Experts of a small language model: 12 layers, vocabulary 2328.
Below are experts of layer 9 (counted from 0) of a mixture-of-experts language model. Rows are named router (the router's row for the expert), gate (a neuron's input weights, with its number), up (a neuron's input weights, with its number) and show model dimensions 0-127. Each number is 128 + 24 x the weight over its row's rms, rounded and kept within 0 to 255. Numbers have three digits each.
After each expert's rows: "gets" lists some tokens that make up at least twice as much of what it gets as of all text. This comes from a sample of Wikipedia text that the model never trained on. Tokens count by the router's weight.

# expert 13
router:112174122155121096135121179086151146102100135133117122084110110110106104087154097153154129107175131110108157136116143108117137146101084143133150133135141143155122172110123144145142129103155068147107120146168108155099167152111149144114141166102077146163126138092111143140096173084146163131137140142098132113128087168126162127125128118114107123151135148119140125114105151166134101120155
gate0:124117119127089136158149151072135126134130168095167135197105122098133142128160174093151125142132147098118139095134143116117148140126097115133173096162153167115133118106110131136133142151148128125125107130117168155113104125125119127174125125117125110156112089149116125109141145122131117191102109124091070157121098166125068109121106109087146118121107138160129132085089133111131132171131
up0:159115136128161120137144127163149147157136149127126100114127161125146153114095154149089124111112118122140119140201112127146116160135105095090128127118148119106118131145103056115154140080131111114134173125151163105131185157107116130090073146091124159128100129144103126119144082122114132160134094125145113079138130099118162120137088170156120121118137148140149081117095107149117107129126
gets: "0", "5", "6", "7", "3", "4"

# expert 30
router:157128162150137113124126125127127148163148122161118138097118149097114121091145084095152177111163127158106084107152096129113085128092126111122103096093141119113119125110128152107141090113133134138133141116111086134140164145109158118133094144129113107104140175122155156113123119077158097098153132124083158136093115112113122087131087134117147081102090123187135113148151109093141164109118
gate0:122172101132120098144128123127152122097132132126119114107156125098125081122102169117119113126158100132107106126179098103072129161109124112148119126121114092203158140106106114137104102152107114118080154139134086128128134126096147120112101163117139129137119125136103119113137076095133118108116139113103132096109144098122084148083137139167076097099102147076144143108158138163134155139125
up0:139166121103112102151127141095131131130132159166129121132151154135144107111149120108160128124111120125097111136120108138138095123114149111104097159118082126125152139101135108129129115079134168085092115167145107124131181147109134138121120143108179163154123136164175164136124093178108110145143102134088117154148141170105153163123071104084139089111125169174138112115135106105104155104127
gets: " m", " h", " f", " s", " w", " c"

# expert 57
router:146144127119149088122110124165125178095116107094107153117135087097160131140154099096187111089098113120162112099128116098164152168147100110111124132094137071139112122143129148097135107136128153116135164113097116117084165110114142135125141125121106152097120104134128106127100089143103118144116171072110122161100131112133100126124176153132137101106147098084112129109118133130158118085144
gate0:129153128144077143092112132124120116124165139139120167129109133140117118127155145163146121138142092140162153113124174112092125149162065158133126132143139066130140174154141074140118077111132124107130068116139153149119116134147139108122175136066139149151118143113109145082148117149180110128133149081134141157128138089134120131164151135143114116094119137114155139164116143112142132157127
up0:096161159127116129099090182142127107134134130130110129098100081128144112136126130137132084151105138133134138127122142116139153107108098131104126153139201086143162148095095124116112182108129182118119080130131142115114141114101148094110166164081099116135114162095101131138174139137146093143116143103126115137136123156124107126167140115140128098123170126138132154165137155078145163156132
gets: " al", " Al", ".", "l", " Am", "al"

# expert 67
router:135126126126148109149143103113094148145125145103142131096117125121145151172154165089126130168128105116115114100137155122120129098150074125139118114142102104121107164086163161114167109116147140148109066136136157089127169176123103097131129154125105157102140140120130144117098170125106069132134147130099085097126109150176152175096146115108145163154125119108110116103131081121112147126150
gate6:137113117135152126141123157162137129143108131118084159141139142117107132133129099148158120108159119159158147132101133149153152109113095135116110137166105118157130140121125144103131072089151158132155124153090130133167102179084126130117091142093126128095123125121140097125122153167115091114097093117201167111143109126097130148166139126121143086107151100104132159130167122092167096086098
up6:108128128124109102145113131117161115067136126127120115138133117117150099097125113146108127108094123117104125154096164115126121133129171128120117147146122142140133120159079128150144134128151041132125103141142107135151141053153148095152186134084127119112098147152114139161099147157132151104109116117107101133115079147127130120100097140107109119106140087098139152153142094158143130161189
gets: "\n", ".", "==", " ==", "===", ")."

# expert 39
router:164144166137122138139104093102125093112135111082128089134141140155125134148107129101157166117157156102160089141140132077103145087135101141123079124154117109127113161083180117193107126117135147120137095131144099147174141170157133096154112111107163110140099117094134134124153128173122147160136157127082144144105138120142124138137120145102147117112120105150115096121108076118146153133139
gate6:153107110176122149120172104125113123140122124107136143144164171165116087126108156136123130138089144117128115126112147124140110171125118140145179096141124169154123150144193111134109126077150149158035121108148107119137160126095106088138152160142134144116137112126141130117142116124159131125150133118111123143088183112115126126125135178137133139125136142132148080083137093128106148146162
up6:102127096106109127123161053120128140150123123143120132080130124131124092116102120120159118073161122142107119146119146141168122140123133087151132101119160109167117145164161104145124105137100107134113116169145125140143047133128133167160139156169131156131141126142128122135134165133120096147095116113171094160129167091109128125108130187158136141096144130098124097092149123110131159131124
gets: ".", "-", "\n", "==", " Pe", " Le"

# expert 64
router:142158137110147160126125113066116150082112152157134118101115159085112154124163095117127153150097118122100144109145094152150107122100122144117098133100171111070121133094099134146113127118177133116149100141122117169123164099100127097093092114116097143113158145130139120118143114096122125166136092135104115097114146127101152108149094163121122102122088104155132099166154096122101150147086
gate0:174194097097126118184120081098150132108098169118128189122169121130082147153130117123105106158145104113138133074137149121114108138144116079153102099111140123151094159145136091120141102130138124164160086110118157182141150114149108117148117132140111155105136086093127149134123136131118085112139120155157091149170141115134135119122122137151140114143130129152123122142163117132110149120143
up0:141126096121104092079137118116130127151151116112126143136126143120145147170141115133094128160119158142145153098072124137172167148116147118140098093097146147133122111111173106149135116108128130171164101122128124179174091130096076133160124130143132132109147133154100118098120115102127153099143147117174090114141143089124127097129111137059120090126083159130124135131134146109164141152087
gets: " l", " t", " p", " st", " b", " g"

# expert 58
router:096158183159116158117106136099147146136097143097111113098136102111087107146119115137093138113127156158138114152124157109092122116092061134128135142147169092161156130090124139140129143070166083152100121147130150146168158126128134128122132129106120116162127145095103124130129130137152159167162115130089149096115096182124147155154106141119075135146107142152121132147110130121159099138135
gate0:142158120128136133151124124116090132129150128069118062170132124135107124109140129115117123131171171085131125136087153169156109118085129121174124128112095108142147146137124124142134135042149131116106135146143137168138132128096134124129104099133137167091154134143140089163120076140142130162102112125099113135118125142159129137096141140131101105112057127119122150134144134167109097119162
up0:127094136128151111126147114169150137146122122177131163092145141151170118173125128171127135152106077107107132143160081072128124123145127130133136151123192134117116087138100124123136129128119125116164123131117120081132114117161112162134141146161127078169144118108169109113103162115104123098146139114151123120113105119107134111141119104096140173136164103124120103138121103074162118093077
gets: " ", "2", " (", "-", "1", "3"